python train.py --experts_per_token=2 --d_expert=352 --normalize_top_k=false --routed_scale=1.41 --balance_bias=false --router_noise=0.05 --vocab_size=32000 --tie_embeddings=true --grad_clip=1.0
Below are experts of layer 3 (counted from 0) of a mixture-of-experts language model. Rows are named router (the router's row for the expert), gate (a neuron's input weights, with its number), up (a neuron's input weights, with its number) and show model dimensions 64-127. Each number is 128 + 32 x the weight over its row's rms, rounded and kept within 0 to 255. Numbers have three digits each.
Before each expert's rows: a language model's description of what the expert responds to. This comes from a sample of Wikipedia text that the model never trained on.

# expert 29
It responds to: Pieces of Indian names and scripts, such as San-ja-y, San-sk-rit, and institution nouns like Council, Institute, Committee, government.
router:143092178158170079087129119128095132109101157202134118131170149119111131114110103120160120141082127101185089123103170167125103102128104174115212162138091113148153083140166161113093064127099181
gate0:086147144168193120096102113081096111138138112086178154184181174101139114172214112044090126069165101134146137176146148177095125119099115111160150148161106154143145222115078123144124138139086202
up0:181086110143139103133130141111132109143083083135145145119148097191128130181118117110129129147114054132157177138073116051129080173154122095178158130177129152062108098187091126202152067106158101
gate1:124118152122139133162176171106160102170150194109156116159128115140224150132121121127123085112116114084195122150139133117052117101110113183141071187157116162089103093126110151136148176163149133
up1:113111138136119112184109115129045145110130106154113145109071129081145100106114116131167105143150121106187108107150139093095174102090116121106152138094128105114143117098090109123111102154117254
gate2:120131089115175137075139126091154118111138214080128149107103123146094140132156146099138118073089123142160134136087136157078164171108132127161102151097133114215081113144118131108157086090163093
up2:114117149097101143104155187060168105149172099061054150135147160154138151138166109111082109101106098121133147147116163103157137159124128176151150192150130119131079130114082125180138109150081123
gate3:157094162161139149092138147171176180156155135119095120116170145099119116046076114156121075113103154140149164134135147128064126170115123119107148122111094159124125099144171182096083071112114123
up3:145110084149109132080140066100152094176149114113160168165097034146169120198147121139158124145150100182122091111163148131170127115180149115093121117187123116133137092136079076184226165099135202
gate4:169160137166206133160089115088122099121088184169151085128185127115090183098135140139131142147130150146171091186145103163133114109146086112094161089159145174083093113157084142125137163165118091
up4:147133093130126188098100155081099177164087156177117157126119147111155048154147143144148187121189104103125214174149102103131120123111074125118140129152087148058190137157127140145094051151120156
gate5:118086208163082176138132162192126147136109058114108086125186141163044098166100156149161094161077066076160176126133099136142151145176124106094141146069153121097167062078116127107128105169133134
up5:159113151140124098148118128138101177141198120156114186139144139061127161137149097163174155118174106161092094157132136131071098105110101172153158106183090123158126173088055139151078174147118218
gate6:095139186080107127141107173118108138110153113106112135182115176154193190151135075164147122093098079118161118078143167137125177110117147176121141107160155061142140082135137120164098173117085134
up6:148051201133150122128154198163213100201110148084139131130097117142210137098097135111105103134070150117172078130118155140145193216125181124141100192078120126075171103090053148136148128176139160
gate7:118169076138115175061128136120114156130069137177134135128139050123141106154100157164123150156098170141161109041140082041136119086104161185120114127225107092150134055117101174137153195119080148
up7:117065146112129148131115095139065146170109150117079133179110167141141126145080117115104174152156098051131147079137119097129145160089084124195068167132106105179151158186132104119095078151110138
gate8:125126126160138073189111165107220099192070138100121156153137185142143184134142129158131167104096114130072109106180121167088164141066132187170198126081147131146117138112135135069155101189140097
up8:144117100170164152078125054136111132125128096115159122121098127069036133095144126067088071145105109142151099146090125110059177133158073107129106141108111169137103111166120150124104130099097120
gate9:086068115057120121146136160138116066133105127154167145106185111159147075109114102077179145136123127147180156094101145175162149097128112175154192175124184109160180159123062108095081161144101092
up9:145157128105126159080073158139189138202101143096107133165111104169131152164111125064156130120123175074138121117151084085114121111100128148095162103103126079137110106181152107113072111106122092
gate10:126101142129033114128115095121136125113140177135085130141164105106102139175135114133121132094112151111218092131136113103102159124199087123172110158191122171118123149166122070129116153131105167
up10:088161098099074101145109096089134122167112129180158121084123145076138104096000116067141174142137096143096121164150070091129128108123041163121169146080107160129193147151139158175142104148116090
gate11:143126087117197118158101090158154138147127083148156162156141150175106155180128137141166132140101198123149116109144151149049168148144127149146131098121155093105174125135123112143154095149113213
up11:178101078092094067159151119092120121153153147131141139168116184190130160170151084090154089154109102089178119084093168167115164130113116152117149127122166073089136163104110082091136091168098130
gate12:109171113102132128090182078124160153170134130169194095143144099100184100114160118093088100126102113152132134134119064168145148130153144147105088141165130156063095139151140149151193164119183136
up12:048090141188095086113100128137145145134139180181183112148144118151114147114065121161139178138105112095128145151126108091131126097060113164162142164167165197129150093112128070175076177166092160
gate13:156129111080106162204153142142122149086072108099103159170116142098156129079115106121163106148128104124149079131119148149161177141139142097122154187065074098124189146133087125116117149121130148
up13:149116104130110128084133147125188167169203152100105120109163177138066160184143090120107148155103179162151133108119125064168107171127127086096131119173117089109140115138102081148101166124110136
gate14:158135098171166111141140137118149159098137070118146148065165159150159104123102085121143103102118137123106144117086142124113115128104094090133142161189198137140150145115081138137103160116192184
up14:151151133153113146126148130071168109120118126082127119104099126151129090122153124089211090150115141121125134134227111133116142140119159218134099122131122148168134149167102035103119133037109186
gate15:096114079115167199083134131134080143065105114105161107115117180121150105170096092135152153158102203148113133083066139186057154086102095113165152151115183117125146147128086122147100118137124166
up15:155145173130143112113142083111110090127144094159093153109134133155133097185111118124128162093159095129141143177161079131134100135122120092114182085114187140119068102164116171111124120155139196
gate16:115161126153117099143106154122150132119142153129183156153139115110204116128022088084141128105136176072167103129134152131174144109154050114099145163098104155111158170113114226141174082102174106
up16:107108142114152080079160214112114132071135149133119116161118131127155134162091162118124124119140127138145177153111087099133092162189110159068114165120074133090119088191095094113198189112088181
gate17:114086083123158106146105078101182169131126106095089117097089174048082197113121117125132093151116113156193134064084164128079122140138143106123156089125145136108106115108173162186157093108152131
up17:055165128130134129089126159114126213064134125090138151121112142136169070128038160169166116108112131114139057168142169175097142086144143141096102141108087149108097077092123145157157124156134116
gate18:128155178129118097116169134140113187113038163147105154137105134115137098110137153011170141119146108109079110111107084137106123155200098153157100102135144086148093106197162115107116167137119121
up18:155156110083162156084140154085117097184123081144138137150129126111139130186149108099134097108074149112123104100136128201125096126170090089163104108178096118092105143136110136200147140109185117
gate19:104072131189159083153101163075119123153129126100087125132149156160116092160141117104192140145100127121114122103116120123142113139147112091095109155090112161201104063152167115086128168092081019
up19:077105112127106082108128126197112167127098134114149128070100135140146157091145142159120051135128119144146139132111115178109094086118128162107081144135115134093121145172141102100115142156115178
gate20:137164174107149067106147169145159102159160171064118161159115183144141113168086177127171086178089159147140065178118093081137164075075127070182171146080105136137151154050094145111099085161080104
up20:151122115061125145112188101159210162136113126098163128105108080148100080140064156178150129122187176095081123101199055154135125079076154089099165066094119095126161111065156157125110111111162081
gate21:142136107125111111128162122176086100112117206129119120077118126111143164083189100202191139151146091144149119077126190179089071151127067132110185127103101113150114107111083079106104179129134166
up21:083115168107100129145082149116145154109140113118168174084134129113168111130113125127116147125154165166145112139095033147068206130116133115119124170127085116110111143089103131106166092085142113
gate22:123116129069120122165141062097169184125094125143119190150105165122127101095106132122137130121145111113107133188111095090089191112138108127134178112107117139127122214126226187147092130138131174
up22:017126120160086160147094097146113130166108090116143123173178145127152098114102087134107168141144082142109080150128125070131124171107164066138143092125146048170127122135192139150161149139091104
gate23:073128119152121214141140131142129091145071103123180085165181132144086148113102171117105118109124154124095139074127122117090130111168100134087115109163129148109118099166099137174087200073146132
up23:098145123134177090064116208126113159117059159134189146159136101149161139155167127158124152123121123106083186132086095080156142160106135167078098120113055145178162095100136163156115101134137066
gate24:119050178065143104098151105151165152130085163142161112102096141132099100131129158109101104154061056147216066117102149184170117104133135163127171120139130137109084105091145146094104129109160131
up24:137139139119158138149174119116143134204132121142189123090093129146146105090155143138144146147099139049110134117160119153139146116154113198133168077113165118127113114164118151186178126118152177
gate25:107196123141104099108115072163174162135081133119158065106071090154166170098175148145109102131066136119137126131156123089088145144110143090092129127131124116089160129112058194135131056158149108
up25:160164150039182158155165156139154080069146125134123091119120183148143089141086114188126094158156100139098151031129165160111148135140183083149155115089106162130171071130114116160183129112148112
gate26:166188200059145187108136101157126115142164151089069116197109148074163145091128082137116160094095094075182235135085161075143133144141082101139182112169192116167117110105116073138091147132099128
up26:068100168086132117150133169163146113157146077012141198130145121131142098167133103113152111044099135107174137095153117124092057121074144106120110148174107120091157062100178132113117095127170179
gate27:112118130143142088083138084177143087169182118138128123158165100172128119099065144126149099119131065092093133141137095145156101127096154147161166172148171078083101126132163206118131101116110081
up27:181135124137075123146158131133067117114106130061143119164106122111179113108072146097190124153095163083103067126128143147093141122100108113118170156106105173119175144114101085171132124190117157
gate28:093088076120153077118148112153100184146119167177135111109152144107167086084201090147067113107194104157092121126133128168150138127095119107144111132134100123131180177134049122112130128128124125
up28:187152139123079140120143080099135128067176147093094096138158114159114149117170135111125138143168126105102109176208185117115154111210136100104248112129121127103132119165117135150127167148114100
gate29:149112160171096079155137139135101127127106100146127075182153125153124135075114090130200093106108129169130091113085153125124096111104092134118117163137055115173098124151109141085108133130100116
up29:138153130194115022158174069087060146085162146060111129120127130154100102085056080107167106127133127122103134143090171097129058148129084099129076171176107109137103158142172150179083071165172150
gate30:111177144148129159092078143099165159153157156095086154178153123112141135189089155119175102131124169111167094149134200135094121120141114102119105170144109174122131081170152158136154137181177088
up30:127155127137178197162162138144119180140168130120163166152131140153123175185127217128138089128197161156138130098120141133147105110132204139110118190109064126096125076135095089136124095127157094
gate31:142154144143128108091138106136076135072146173189148128148159177178170140098138135201091093140077071095124124132134140149084159174127075119075095112111154183130167094108190087145158164137113101
up31:105122113129116178115128175157073115101096150105147136065132094121129140133115121103135171161185089076144107062106130131086162151156102134104106138112147116081174128138176153135110106144153163
gate32:150139148118151169052169080177124129083150201124150099131184158137144116064107105087126102121145165149116079089124199131221111119083111116157080146144083149158121124129161157086162052130106155
up32:155125150146053152085137129168134112119087114195106114151170112109199118077098151094197149098112051076075163138146144156157115168122045091052089088153108113112094108160149139207157098139137116
gate33:177089162168152148091093127153148089090126123100097127123120171104081156194128149121184050098166089178114127152085172085104088170103115104207117117105087133122154152088147129113193098108128096
up33:094121143108103047134141083081136120163152135076084101153082137168138144144113126128106011176064134138113173172122160094155118104124114128104105142068099091126112181084148092123120112107092121
gate34:151149125142068183136174128120157106154132157172069128056160124147069158099176056070101133079149100111088147115156089112129111037123106180139131150116116075149131075123206178119125128143170117
up34:110163079177157094197181160151131164162107142149094106094108108055126152115151121126182106181128075154047127109152182138108136128104113089147140171139108128143045084113101114132128133133053149
gate35:168060133158139102153088125215087090112110142174087088153066126131103165082143106165172128196094123114090181132080133095147094099163087148140149125142174109150199103094183097115152137166142147
up35:101187111149110146133187190182069115078173101085129074112142149104108130133028137114129125102152062189155120118126135148112120079158116100124134135136092141180151099050077121086066142137137164
gate36:078162084104207148138154146134088145127138141109124131129135138118122087172138124089159117181124132102156142146158172149140152125147121150125163116085106178133118138134167107084120184112139142
up36:100124148145101127130074124096111169132147141132105120168119107060106127122100075111134169100102092099121158088150142151087087101158101133104174121158128117208141171120143152121166088099139102
gate37:122071185169096149149095081137085145140086156149120030122146158085104123182105129144146079093121142159155179075094146109081124121157106130066144122069126079129162143163102145104129140121127152
up37:128114123151147172159099139113082147173122131107180192118184105150097124135129098170160136126108133110152103136188119143129155145198132132147122121113114112163128114120158185195144157104130142
gate38:130061095153125104138163071126124129150072110150104159155134138152177160137087120175162102135099198135154168136139113159126159092108141104087120154168132140136150121161141131068115068175186102
up38:157086077120115111106118115139125088107144107100083063102108137159087077093156120100113105098117187160159100062098089154123147165122119109133119090112176081126072130092090167093131044095168142
gate39:127138054113074102145148148087123152110106098171135154142093152129113126075146166172142149136155137191153111083091161119195130087095088148109098129187143133145146170156082118115117086132057085
up39:080095110112109157213137126130108110142141085119170081119133103104054133102118075172109095143069154164134131179125072117154049155158148161083128200124134144142146155148106066131137137132128142
gate40:128129096093091150144091196073092173158147191111075091151094195087116140071118121080096085086111131135120116143162128125131154158117116136094210135124119199148155123134083109119153078068105135
up40:123092164108117161110150217180103196138079126106061157117097132105118109074172113144135150108146138090170196120075106150150073176152112117154174145131142154092049107054133187146071085113158106
gate41:145130149077107136084105088145136160097123114154096123179135135148153137115102133104132115119141135106158094143148115113098153142116119083175149133140146105096129185146128114109062101107145124
up41:121142156091133104104134108119151133140178186099131162138128131111126169160203132112144180163135146118090118137157134167156103151146130072111143189136071143115112093177150149168106152168129141
gate42:134093132107152137114133108080086094122157147163131150071167164144144152146073126135121140159115138136119128114066182171092066076154162079197185140137083115109079141133139126171135088117118075
up42:091142166102118145120165133165205160143119121111170082186117098133127100097161166099118083171122084141171141142206081151133139119108124137083159125172119101180126110151125082140101130137096062
gate43:131114101198124089159138159143143154141086143125128110152132106053111130129100161122211144147107079091116115127093089139129159099127130155179105103150145123122126123200128144118159179195131148
up43:136139110074124060150099097160149106153144143150104172107134146135136126130153148143094062137101142093131052129192128132153121077155171121156123172176111122174132112082139081119109175110097140
gate44:155105110148152151091094145136132127097128121124162059095107167076114103128153130125176161136100126092155132181101176144154187091184084135115128102089071094099111146165182133129190140133131114
up44:135149124118125132151153144146159202158095140114061099139107113129159153122083150099097159168147152138116154121097180110151153153160156199114094167172129124144105125125166082157116169108150091
gate45:128131117143154138157132116121075142166159123179101120046093092159112104183125167118115145106127178098161115135174115137117181166079106167176142144117114131130127114146157137140145092095125111
up45:121120152134153155154110149119126146184147089199142138102189117120111127153077132103085097140129087157113105153120134120162076094154148118098140123097064107115084176148101044142100130139126151
gate46:119109156090185117123187103060104080197107084111105137080135101136115174066110055112160162114068075170203177111184161058135156124112103147146164176085074117118096141131162150123136090137147158
up46:128139133077129147127137086161190104166169155060133090132098111169127123120113110121125149161118114068164201109103119165109085114161157085111097119160176136124099169117165204152092107060090114
gate47:088077149122115021115130137137118142191133135126099092142120145133151128129161101128135142169147114115132146166108129057092133045076111113119089138089139147177134093174173093124071137159110096
up47:109130185145105141159099089119178142060136097151189178146160121145122142147130169128120108186104190144112112037152123109148048063140155110123152133106057087135127155169092127095173139140177105
gate48:160092138135158108118141125164091127143091114106129134190151101117159141139142110149190108132073093170090149058122116146090115187147189161135128173133147131090178179090168091143125126172138162
up48:096096126126153141140124157114102175153197099208111098166164157143104161198140165136132184116140119130113101134120135111108123143153115103130146223153178092120099111181119113143124119111088178